From a checkpoint of a small mixture-of-experts model trained on Wikipedia.
Experts: 128 SwiGLU neurons an expert, 2 picks a token.
Below are experts of layer 7 (counted from 0) of a mixture-of-experts language model. Rows are named router (the router's row for the expert), gate (a neuron's input weights, with its number), up (a neuron's input weights, with its number) and show model dimensions 128-191. Each number is 50 + 15 x the weight over its row's rms, rounded and kept within 0 to 99.
After each expert's rows: a language model's description of what the expert responds to. This comes from a sample of Wikipedia text that the model never trained on.

# expert 22
router:48 49 77 43 41 44 63 51 45 65 55 51 45 44 59 60 39 35 70 73 53 27 70 39 49 52 41 21 28 24 55 76 47 62 26 65 30 59 43 59 52 66 39 39 43 66 57 47 44 69 56 45 34 54 56 56 38 55 31 64 34 57 40 63
gate2:83 52 29 71 35 37 49 40 49 43 50 29 64 22 47 63 43 18 54 39 39 46 74 52 45 42 52 43 26 90 54 63 65 28 43 34 78 24 53 40 64 55 62 45 69 36 36 72 15 42 64 50 36 58 31 53 53 44 60 76 37 26 25 57
up2:72 55 49 60 28 33 83 49 39 40 42 34 71 40 92 34 43 41 46 72 47 46 40 42 29 42 55 52 18 86 53 41 43 51 64 57 72 41 71 52 60 22 73 30 58 39 61 45 28 54 81 63 77 69 46 56 57 43 59 68 47 62 30 60
gate3:36 57 56 33 40 68 57 61 75 49 62 61 59 48 53 52 42 64 50 46 50 72 31 28 37 44 43 46 67 47 54 44 65 38 57 34 46 57 81 67 30 62 39 60 73 55 51 31 44 50 63 72 46 42 37 36 58 59 08 52 68 53 41 51
up3:49 28 43 60 71 38 43 46 34 71 35 57 43 53 36 58 57 65 53 46 34 46 41 67 38 66 70 62 40 47 27 57 62 45 59 87 62 52 38 44 61 53 52 63 25 57 43 45 38 41 46 24 23 64 38 43 15 44 80 32 55 46 44 51
It responds to: Hyphens, brackets, quotes. Hyphens in compounds (city-fathers, England-born), opening parentheses, quote marks, dashes, and word-initial un or Un.

# expert 10
router:70 42 55 49 54 32 44 68 71 48 40 43 66 51 41 27 34 55 40 34 48 53 45 36 45 42 61 55 32 58 33 58 43 30 53 27 25 63 33 68 77 34 60 25 38 50 63 43 56 58 47 43 16 54 45 55 49 39 36 57 50 69 34 81
gate2:42 15 51 41 34 57 65 32 65 57 37 57 79 44 80 38 51 75 50 42 79 56 58 40 41 54 46 55 32 56 42 61 50 69 34 49 17 41 57 53 45 60 45 51 55 36 43 24 38 47 51 45 46 65 50 56 61 73 47 54 30 55 65 62
up2:55 88 49 63 78 68 57 46 71 54 48 49 19 51 55 37 48 40 38 72 58 48 58 64 62 53 49 53 52 62 55 52 50 57 70 73 54 25 57 19 35 43 48 34 66 66 72 46 41 69 61 50 71 58 68 53 36 56 36 55 53 36 49 71
gate3:62 62 57 54 53 79 72 51 54 39 65 50 39 63 63 27 44 54 22 49 64 61 76 54 53 38 58 34 59 24 67 66 27 52 55 78 21 32 47 64 31 56 47 58 35 41 60 35 66 40 46 73 59 45 40 47 38 57 47 39 42 40 75 41
up3:53 79 28 64 45 57 51 60 61 42 48 50 62 63 50 60 66 56 56 68 41 31 51 51 72 47 41 61 60 53 23 57 54 63 29 44 41 68 32 49 40 52 53 75 64 38 44 63 56 72 58 56 39 37 38 55 46 54 73 51 23 71 57 57
It responds to: Adjective and participle endings. Suffixes completing nationality or descriptive words (Offens|ive, Illustra|ted, Outstand|ing, Turk|ish) and words like British, American, military, released.

# expert 9
router:23 35 41 50 67 44 52 56 32 42 54 31 57 45 62 45 72 61 57 69 55 60 68 60 44 54 55 76 69 34 50 46 43 62 51 66 65 43 66 36 72 70 49 48 53 42 57 61 41 75 73 27 80 76 60 61 45 38 60 44 47 17 32 52
gate53:44 50 40 28 23 44 78 60 42 59 68 99 39 50 69 60 68 44 49 80 29 39 46 83 38 63 64 60 50 34 49 41 48 44 57 81 56 47 59 68 48 51 47 68 39 51 57 47 36 64 48 46 49 70 59 47 44 51 26 53 63 56 58 55
up53:57 54 55 61 66 71 09 59 48 48 31 32 58 45 37 40 24 75 59 27 46 45 60 34 82 45 30 46 30 71 71 40 36 39 41 60 32 52 46 59 47 54 43 32 53 58 51 48 63 60 36 57 53 42 44 96 63 55 56 47 54 45 26 59
gate54:54 69 68 45 47 33 34 34 67 38 53 71 55 45 33 72 35 52 24 38 62 68 47 43 82 16 59 46 48 64 40 56 52 70 24 56 50 87 39 56 43 41 55 52 67 41 57 48 51 67 43 55 42 58 43 59 50 53 42 59 73 56 65 78
up54:35 41 35 42 34 74 62 57 53 35 20 45 45 64 34 48 67 76 45 53 58 26 45 23 74 30 35 43 44 50 36 66 45 48 72 79 44 62 46 49 29 34 42 57 48 68 63 63 65 69 46 63 27 35 54 64 56 58 65 50 50 78 33 49
It responds to: Prefix-following word pieces. Word pieces right after prefixes like sub, con, pro, such as sub-tri-be, sub-ur-b, con-tri-bute, Pro-mo-tion.

# expert 19
router:62 55 43 62 48 44 49 79 60 63 52 46 56 44 68 56 29 54 60 44 55 52 33 39 46 49 44 49 50 47 24 65 51 77 51 61 74 47 64 32 36 42 61 83 63 65 54 33 75 43 73 44 21 59 34 41 64 59 39 39 38 46 28 33
gate0:86 68 39 48 60 53 28 60 54 40 45 38 42 63 58 49 54 50 52 50 57 38 91 66 37 75 65 31 42 69 64 60 47 78 84 63 78 56 51 70 25 15 59 71 56 54 37 11 48 58 87 54 51 33 62 25 55 61 43 66 69 70 33 38
up0:54 12 68 49 59 40 51 72 44 48 52 53 50 49 39 46 27 48 39 58 45 55 42 54 58 50 57 59 57 41 66 58 43 45 20 20 37 39 55 37 81 39 67 31 69 64 49 52 69 67 57 28 31 48 52 71 55 52 23 65 50 69 36 43
gate1:66 42 18 36 87 35 59 49 59 30 48 51 30 69 52 39 56 47 21 50 72 34 38 22 35 60 54 43 45 47 43 57 29 63 34 47 48 67 78 51 54 75 32 47 51 47 64 39 44 57 51 63 39 38 69 70 39 36 81 55 55 36 62 70
up1:35 46 29 53 56 41 40 78 35 31 40 55 16 46 67 22 25 60 46 58 57 29 53 64 57 61 45 60 43 44 56 66 63 55 64 63 38 57 45 56 24 70 21 56 43 34 58 54 59 48 30 45 67 55 50 18 40 80 46 45 37 30 50 48
It responds to: Capitalized name fragments. Second pieces of capitalized names and codes after an initial capital, such as On|ta|rio, V|f|L, N|P_, COV|I|D, Me, Mc.

# expert 24
router:30 48 42 67 39 40 30 66 46 63 49 33 46 53 28 51 41 42 76 52 46 55 62 50 51 63 49 36 57 44 55 78 52 65 51 40 30 67 55 70 44 46 63 43 68 53 46 66 72 34 33 33 12 58 33 46 60 64 49 34 28 76 45 35
gate0:65 23 34 35 54 53 54 37 45 48 69 59 44 60 47 74 60 58 51 30 67 82 33 27 85 39 49 51 46 43 10 49 82 34 35 70 77 61 55 08 62 57 50 38 30 75 38 39 40 44 76 36 74 46 71 41 40 33 33 63 76 43 69 59
up0:31 48 33 29 49 37 37 60 52 24 47 53 37 42 25 51 56 69 61 63 77 87 21 33 66 37 41 41 59 22 20 42 36 38 49 56 45 32 70 31 43 64 63 35 41 38 44 43 65 38 51 65 37 42 74 59 37 57 27 79 44 60 65 61
gate1:29 29 55 59 21 43 26 62 61 46 32 28 51 50 70 60 49 25 38 31 64 62 58 52 64 60 69 48 64 71 47 30 47 30 50 62 63 46 29 49 58 42 36 39 61 56 56 46 46 44 57 54 44 52 80 32 58 56 46 55 53 50 56 65
up1:47 49 32 52 62 73 50 74 35 53 54 73 66 67 71 58 37 28 62 64 63 43 42 38 37 54 60 60 60 69 60 28 41 65 60 56 79 35 40 64 55 34 82 60 22 71 59 31 52 36 45 49 23 64 75 83 27 72 42 80 47 70 38 50
It responds to: Capital letters in acronyms. Single capital letters inside acronyms and abbreviations, such as VF-L, EB-L, PW-H-L, U.S., DF-B, plus Roman numerals like II.

# expert 26
router:57 23 35 41 36 44 57 33 34 56 56 48 39 42 55 70 41 37 44 56 50 69 46 32 36 60 41 69 43 57 62 59 47 59 49 29 71 36 75 36 50 43 54 60 60 66 29 62 70 68 62 55 68 42 22 32 35 21 54 52 53 56 79 29
gate0:41 42 54 25 59 70 50 52 57 57 37 60 40 42 37 37 33 53 51 62 93 73 47 54 54 49 54 49 40 63 37 62 60 51 47 58 80 26 63 59 40 29 49 51 31 31 48 40 59 13 57 42 60 39 58 74 67 60 36 38 87 19 47 62
up0:52 61 40 57 41 33 41 52 34 16 38 34 63 49 42 49 66 78 21 34 67 32 36 64 35 40 45 21 42 52 42 70 43 41 64 83 31 51 40 53 50 67 41 73 69 64 40 73 59 48 61 26 56 65 62 26 41 25 61 61 43 45 58 57
gate1:58 45 53 38 73 77 67 56 63 44 60 80 40 59 60 58 59 48 24 69 42 55 60 57 71 43 41 62 63 51 52 48 62 56 39 45 58 49 64 59 41 76 41 67 50 63 41 08 34 32 62 43 60 77 50 52 57 56 55 43 59 28 52 54
up1:51 70 25 48 54 27 66 48 56 55 48 65 46 22 43 31 42 55 55 83 43 39 58 44 23 22 56 47 54 26 80 57 19 71 50 48 52 38 54 46 59 54 66 44 36 67 61 52 28 26 49 40 42 51 28 60 53 58 41 61 61 13 51 41
It responds to: Vowel-led word pieces. Word pieces with o or other vowels after an initial consonant, like w-o-ven, co-w-ro-te, f-lo-oded, char-co-al, so, no.

# expert 2
router:48 59 42 50 74 49 41 40 78 57 36 30 41 53 46 65 35 63 61 63 50 50 57 32 33 59 42 61 64 48 31 33 65 50 43 57 67 48 71 50 51 50 53 71 43 38 37 55 45 67 57 40 82 55 57 54 65 32 60 47 53 50 28 15
gate0:51 32 57 50 42 63 79 37 88 33 30 61 31 64 42 36 88 61 51 52 59 56 45 45 56 43 68 48 55 60 53 42 60 45 53 55 55 59 37 35 61 47 42 56 64 45 32 53 53 52 54 30 58 42 54 65 38 27 65 74 45 52 53 36
up0:51 44 89 41 38 51 43 39 42 36 54 76 33 43 41 48 71 44 72 45 53 89 38 49 40 64 35 49 49 28 42 47 54 40 40 68 75 62 52 43 63 80 51 42 61 35 26 67 57 33 59 42 57 77 65 62 53 22 64 44 59 60 39 22
gate1:52 62 55 70 46 78 37 44 43 50 77 67 36 26 65 55 45 44 49 47 44 34 47 95 33 68 45 79 41 73 55 56 50 49 48 31 30 24 68 73 28 50 47 43 50 52 74 50 47 59 60 60 48 48 63 45 53 72 57 48 51 65 43 61
up1:37 70 53 73 54 62 21 62 67 55 61 56 31 68 68 64 41 56 17 14 38 55 73 53 72 59 38 64 46 84 56 27 58 29 20 50 42 34 60 56 60 54 68 45 63 55 59 65 42 53 57 36 30 63 53 37 52 59 60 45 55 56 51 53
It responds to: Infobox label word pieces. Inner pieces of labels in infobox or list fields before a colon, such as Re-l-atives, We-b-site, Personal, Career.

# expert 31
router:46 71 63 24 51 51 51 57 39 51 40 39 55 72 32 78 39 58 53 35 68 44 47 60 66 57 58 25 58 37 36 40 56 65 47 48 52 53 67 44 32 64 29 50 20 45 39 52 63 34 45 75 59 32 41 28 64 56 63 45 69 31 41 54
gate0:52 52 49 63 67 24 60 55 42 40 55 61 51 52 39 53 77 47 53 53 46 50 41 37 37 57 40 53 32 49 43 08 61 65 92 57 44 64 57 64 52 58 37 44 55 61 78 30 59 46 55 66 47 28 50 67 36 50 37 74 56 20 43 60
up0:43 38 54 73 33 45 74 49 42 69 59 50 41 76 66 47 80 84 61 48 45 62 40 79 63 47 74 52 69 70 37 43 40 58 81 70 48 51 36 55 49 49 38 61 50 77 56 32 55 48 31 58 54 31 80 54 58 37 53 40 57 60 41 67
gate1:48 65 56 26 14 58 46 77 32 33 58 52 45 40 53 66 38 56 44 60 58 34 25 61 49 53 41 52 34 28 47 55 63 33 74 77 54 63 43 42 68 81 45 41 38 48 88 14 43 70 55 73 25 55 23 25 51 57 47 47 45 00 67 41
up1:31 49 55 43 56 26 44 32 46 56 54 36 60 34 38 21 49 56 33 25 87 62 35 35 65 47 60 54 41 43 32 48 75 39 57 50 62 45 45 36 81 28 47 32 41 60 39 73 58 57 41 49 76 52 24 35 49 46 59 59 46 65 70 51
It responds to: Name-internal letters. Letters and pieces inside proper names after a capital initial, such as E|g|ypt, Al|g|onquin, S|al|adin, A|cc|laimed, Pri|vy.

# expert 30
router:76 45 60 45 45 66 60 42 58 50 61 64 52 57 67 13 46 38 34 54 70 60 66 23 74 47 17 57 64 23 62 25 38 39 60 65 38 22 55 53 37 45 61 61 69 80 37 67 56 54 57 48 43 49 46 44 67 65 45 66 71 57 70 54
gate2:65 43 38 60 65 54 40 74 65 37 34 48 45 65 45 57 49 43 38 41 58 63 37 53 65 46 77 62 22 51 40 64 41 75 38 53 50 65 61 51 45 72 31 59 66 41 64 59 53 40 61 56 66 51 57 39 11 64 39 71 71 75 35 58
up2:53 41 50 41 41 43 56 48 34 40 78 59 52 47 23 43 35 66 57 67 46 52 18 37 25 35 16 37 47 32 75 68 65 45 16 52 65 47 44 57 38 25 61 43 32 39 52 37 53 64 80 35 44 63 34 62 68 62 58 40 36 45 56 57
gate3:40 47 34 49 52 86 46 81 80 29 53 41 55 36 38 60 72 33 27 29 39 75 45 63 57 45 12 55 36 69 49 40 49 37 33 63 48 38 56 42 31 54 40 50 44 57 68 71 55 73 38 62 40 80 61 50 53 44 63 37 61 37 69 67
up3:49 44 59 29 77 49 62 89 26 61 48 41 47 37 29 53 44 32 82 87 57 41 74 35 65 37 31 20 56 40 46 74 47 66 19 74 48 43 32 34 57 35 54 65 54 57 48 27 43 52 43 49 20 54 66 47 60 34 27 57 62 43 85 39
It responds to: Function words in prose. Common function words in running sentences, such as the, and, to, his, has, most, been.

# expert 1
router:55 58 46 49 68 59 27 20 64 65 60 39 70 38 51 42 52 69 48 33 69 78 44 56 56 64 57 65 61 69 53 17 64 59 40 19 59 42 44 32 65 48 38 48 26 29 28 53 41 26 62 56 39 43 61 56 38 34 68 53 49 65 43 46
gate0:27 44 63 34 42 44 79 69 32 53 65 53 60 55 48 73 55 39 40 51 64 55 55 56 18 89 38 55 55 50 66 46 61 43 43 55 60 70 44 51 64 44 23 47 41 60 35 71 29 66 51 34 32 57 35 64 47 41 60 30 46 48 29 44
up0:66 39 38 46 43 49 60 45 59 52 52 74 65 57 48 32 44 35 33 71 57 51 64 38 45 47 58 51 49 81 60 50 67 43 80 55 28 08 50 46 31 57 72 82 47 20 55 37 75 23 46 47 24 31 69 74 54 53 54 59 47 75 44 32
gate1:48 53 55 67 58 35 67 55 54 38 43 41 85 57 33 65 39 71 55 61 58 54 51 34 55 53 65 53 50 48 41 37 76 54 58 51 32 69 35 54 60 79 56 33 41 03 73 61 37 47 23 40 69 43 04 20 57 55 28 23 35 38 28 42
up1:61 11 66 85 34 57 32 51 71 44 40 64 49 20 39 41 54 46 45 44 81 57 60 42 75 48 80 27 65 60 76 55 21 68 68 45 03 61 65 54 64 39 69 55 65 69 54 59 72 32 54 60 58 38 60 56 34 33 58 47 33 47 50 63
It responds to: Word-start fragments, common words. Early word pieces like f|ed, f|act, De|script and everyday words such as a, end, return, take, remain, first, own.

# expert 23
router:54 39 64 61 33 64 65 85 44 48 37 28 42 43 44 23 58 36 43 58 66 59 52 34 58 32 21 48 55 37 80 44 63 44 53 81 61 51 39 43 50 41 54 66 29 76 47 64 37 56 41 48 33 36 61 38 43 72 39 64 50 58 79 68
gate2:60 34 60 60 46 37 69 61 23 46 72 82 51 54 72 31 18 65 57 67 52 30 46 53 50 61 49 62 62 83 63 47 60 40 36 65 16 14 50 53 54 53 58 31 44 45 56 67 68 57 47 79 68 66 54 64 48 50 66 68 40 50 30 72
up2:34 52 46 78 55 50 41 54 45 48 65 36 55 34 19 49 36 94 66 41 30 53 40 67 21 46 39 76 31 48 26 50 43 61 59 35 35 48 59 45 30 33 58 30 23 42 72 51 62 34 47 34 55 18 29 12 40 58 62 33 49 75 34 66
gate3:45 71 43 52 66 59 80 73 43 33 47 32 54 23 57 23 29 41 37 46 87 32 59 62 59 41 38 14 76 32 43 84 54 67 57 75 06 28 43 46 29 48 35 41 40 46 78 52 51 50 53 39 58 28 68 33 53 52 43 51 56 59 57 37
up3:42 58 38 40 44 63 54 57 49 40 56 48 51 60 61 37 56 45 55 53 42 30 68 48 40 35 65 63 50 21 85 73 47 66 37 60 42 51 47 64 43 49 41 45 21 46 64 51 44 37 42 63 36 67 56 21 36 73 80 25 56 52 69 39
It responds to: Clause connectives, adverb endings. Relative and subordinating words like which, that, who, when, adverb endings like ultimate-ly, plus sentence periods and pronouns in narrative prose.

# expert 29
router:77 74 27 58 54 41 49 76 26 17 55 63 48 50 58 44 46 44 48 69 54 21 46 51 41 34 55 36 21 62 56 64 74 56 55 47 34 53 30 53 38 46 59 41 49 55 59 46 33 56 41 31 31 67 61 76 26 56 50 40 59 54 24 61
gate0:52 21 48 45 47 79 60 75 46 26 53 24 28 52 55 52 30 38 38 36 64 47 41 44 45 71 21 70 68 66 37 51 47 74 47 80 22 51 77 47 36 38 62 47 52 55 66 39 80 53 54 59 61 67 36 37 36 46 62 28 52 39 27 53
up0:53 76 70 35 49 66 82 37 49 44 59 57 43 36 65 68 44 51 41 36 48 59 67 79 49 25 39 90 52 48 47 57 29 34 76 40 51 43 36 56 58 53 35 25 33 49 67 49 51 55 29 48 55 42 29 12 53 35 14 43 47 54 38 45
gate1:52 46 43 48 64 44 43 36 34 46 34 79 26 51 29 33 43 58 31 48 42 61 15 74 46 78 76 43 56 47 41 35 52 65 05 60 65 38 50 61 31 48 46 65 47 52 36 33 72 29 43 57 64 57 76 42 51 56 68 40 20 38 52 47
up1:59 70 56 33 37 53 70 72 61 39 58 33 51 71 65 44 54 27 52 42 74 42 59 16 63 66 72 37 21 56 61 78 57 31 73 47 33 71 67 16 68 23 46 43 31 35 71 52 57 84 53 32 42 49 36 29 51 61 34 55 59 61 46 34
It responds to: Place and institution nouns. Final nouns of names and phrases such as States, County, University, city, century, countries like Japan, France, often before punctuation.

# expert 17
router:60 44 44 29 71 35 44 61 63 42 67 63 65 66 65 46 63 49 54 41 48 44 46 60 29 40 71 56 48 55 43 26 61 18 53 61 34 61 30 42 34 50 52 54 58 52 28 33 22 57 49 33 74 43 76 73 79 41 51 58 83 46 42 19
gate0:71 76 60 23 59 56 52 66 62 51 57 31 27 76 52 34 55 60 21 61 35 49 24 47 45 43 29 53 71 41 71 63 62 35 55 46 54 38 55 57 73 43 49 44 54 49 71 44 24 54 40 58 39 73 57 56 56 51 42 61 48 48 60 52
up0:72 48 49 55 60 39 51 41 56 36 68 38 39 61 80 56 57 74 00 49 62 36 74 69 80 45 45 19 41 51 62 50 76 50 51 43 36 46 41 46 44 68 64 69 48 56 36 36 25 48 29 39 60 47 62 61 46 43 25 36 60 48 63 21
gate1:59 37 62 65 65 72 19 63 59 58 29 50 65 54 07 72 17 44 38 47 34 44 66 33 33 31 71 49 57 61 29 34 55 80 41 53 37 54 72 63 55 31 35 52 91 38 61 43 44 60 58 61 55 51 45 47 35 22 59 63 35 52 46 52
up1:31 42 43 76 33 38 56 59 35 62 49 64 40 48 99 32 28 52 67 40 33 44 51 35 45 32 39 53 38 45 42 37 11 77 50 28 47 55 59 38 38 25 50 27 60 60 77 58 44 64 53 51 40 76 34 30 48 51 59 32 63 56 51 59
It responds to: Numbers, percentages, articles. Articles a/an/the, percent signs, units like km and miles, and figures in census statistics and tables, e.g. "9.50% had a".

# expert 25
router:62 43 55 50 60 43 54 37 60 45 64 65 50 50 49 30 40 54 49 38 37 82 40 38 32 28 53 36 34 26 69 64 79 50 81 60 67 73 46 65 90 48 33 81 61 40 34 38 42 78 40 34 53 55 57 37 31 30 49 59 32 63 45 57
gate2:22 39 61 53 63 49 42 33 72 36 60 38 43 53 62 46 58 33 55 43 49 56 06 17 49 45 36 58 43 21 49 21 52 66 43 29 58 34 60 79 57 59 56 53 57 40 30 26 67 58 47 57 38 52 41 61 43 50 35 46 61 39 55 39
up2:15 54 72 41 40 51 44 41 52 45 73 56 47 61 53 50 28 72 40 45 16 56 29 48 60 45 51 57 46 55 35 53 60 87 53 56 47 43 57 51 32 46 70 78 66 51 41 30 75 48 43 65 61 71 68 34 37 63 36 40 56 57 64 22
gate3:34 64 72 77 40 37 68 40 46 64 46 70 31 52 71 37 42 47 39 61 44 34 69 52 36 48 61 45 58 59 24 21 37 72 72 61 27 49 58 53 51 24 62 63 36 36 65 71 20 43 68 41 46 56 52 28 74 48 76 58 50 71 55 69
up3:45 47 43 73 51 46 43 70 37 58 62 63 56 71 43 55 39 44 52 38 61 37 27 68 17 44 66 50 71 51 34 45 25 52 54 44 21 31 57 66 53 43 52 67 55 38 55 88 33 64 61 49 61 45 32 66 40 63 47 67 20 65 47 80
It responds to: Plural s and nouns. Plural s endings (members, partisans) and common nouns before of, such as list, part, result, species, state, area.

# expert 14
router:57 34 58 32 57 64 65 61 32 34 56 40 52 73 49 43 72 54 33 65 61 47 65 29 52 45 45 30 74 59 60 56 55 55 25 71 51 52 59 36 36 72 52 38 66 55 44 54 40 58 54 49 32 46 65 61 66 35 23 47 47 37 71 30
gate2:34 49 47 36 47 39 33 80 37 58 75 49 48 86 40 50 68 71 67 45 66 66 66 58 34 70 36 37 35 66 76 55 25 43 46 59 62 39 34 53 48 63 57 35 62 65 32 41 53 41 59 53 37 59 57 68 71 39 69 53 57 28 36 36
up2:64 48 62 44 36 48 62 75 47 27 51 49 57 21 65 60 63 52 63 56 46 44 60 53 47 35 79 35 19 62 48 47 55 63 61 46 31 47 67 46 49 57 28 38 50 40 48 52 62 55 42 39 49 71 46 58 27 61 69 44 59 45 42 65
gate3:57 53 56 47 60 75 49 31 42 81 63 49 63 24 69 65 39 64 46 58 54 50 21 75 49 58 75 64 66 39 37 66 79 38 49 55 72 25 60 31 23 54 30 16 35 65 65 48 71 67 71 54 67 49 52 43 60 40 46 72 49 62 33 32
up3:82 51 32 80 59 14 64 74 46 68 53 64 66 34 64 48 58 54 57 32 70 37 63 54 47 61 47 12 25 44 54 45 63 57 61 50 42 60 35 71 48 46 53 63 73 50 52 42 64 65 45 48 35 52 54 43 61 42 47 50 74 39 27 45
It responds to: Spaces and word starts. Bare space tokens after colons, pipes or line breaks, and opening pieces of words like re, con, pro, ca.

# expert 5
router:30 58 64 49 45 52 46 46 15 55 53 25 52 68 65 36 70 73 65 50 54 63 55 30 30 42 59 40 63 33 50 58 33 20 59 58 72 64 77 49 54 34 58 53 27 63 40 34 36 39 52 57 41 37 59 59 60 53 46 45 68 73 26 22
gate2:59 70 74 52 49 71 53 93 49 59 70 34 75 57 46 64 46 58 38 25 41 49 57 73 33 33 71 37 61 35 58 45 48 43 73 45 30 61 32 31 53 81 37 45 38 53 19 42 24 65 62 32 38 74 20 66 51 51 73 33 57 51 46 59
up2:41 49 49 44 61 36 41 55 23 69 70 47 52 54 48 57 33 71 65 34 48 46 51 51 24 60 78 36 51 24 47 77 60 60 55 39 47 64 39 57 71 73 33 35 38 57 39 27 40 53 73 38 60 62 39 62 46 37 54 39 48 57 17 54
gate3:42 45 27 67 48 99 36 49 36 55 61 37 60 47 30 55 51 36 68 77 63 56 57 42 71 30 40 58 49 67 28 37 76 35 43 56 64 51 42 62 45 43 58 45 41 47 68 50 26 38 25 43 35 62 24 53 48 50 58 44 62 50 65 51
up3:62 55 61 48 62 39 59 47 53 34 50 49 34 72 47 44 33 54 36 52 32 70 55 66 12 71 53 47 65 52 75 64 66 62 43 29 51 59 65 32 44 55 30 44 63 45 54 46 74 39 98 52 65 48 60 49 40 66 31 50 43 56 32 63
It responds to: Line breaks, line starts. Line breaks in infoboxes, tables and headings, plus the first token of a new table cell or list item, like Belgium, Franso.

# expert 28
router:52 30 82 55 56 44 53 28 69 39 75 52 49 54 46 30 51 52 31 26 38 35 40 48 57 55 54 79 46 39 43 62 35 44 74 60 41 46 57 48 42 39 46 29 62 92 58 52 42 41 45 40 31 47 60 62 90 37 63 70 33 44 69 31
gate2:55 65 60 44 46 96 41 38 55 19 50 56 62 73 39 60 32 20 43 51 46 52 56 89 30 51 35 46 51 34 35 56 73 51 57 42 47 61 29 17 55 72 64 43 78 52 65 51 35 50 50 43 40 54 41 33 56 57 25 51 43 44 43 85
up2:58 32 51 48 27 23 52 67 64 29 43 43 26 49 61 61 44 64 62 63 20 62 79 51 45 52 55 75 53 72 69 60 55 40 39 38 52 71 48 25 34 42 59 54 42 39 40 48 69 69 38 32 54 50 52 36 50 64 61 38 44 37 59 40
gate3:73 73 47 53 65 50 38 64 54 48 55 76 16 24 48 63 54 65 61 72 69 95 60 49 68 35 36 55 68 39 73 37 38 63 44 39 50 51 68 56 50 68 68 57 71 55 54 50 51 49 22 66 53 63 33 43 41 44 59 53 65 62 67 52
up3:36 37 44 25 41 48 64 39 45 72 21 76 54 61 65 29 40 61 42 37 45 49 31 48 51 46 51 35 56 46 40 52 26 26 91 51 39 41 60 60 34 51 40 36 50 53 69 41 14 44 42 73 17 36 73 23 59 56 24 44 56 81 41 48
It responds to: Prepositions after nouns. Prepositions following a noun or verb, mostly of, in, to, for, as in anniversary of, development of, debuted after.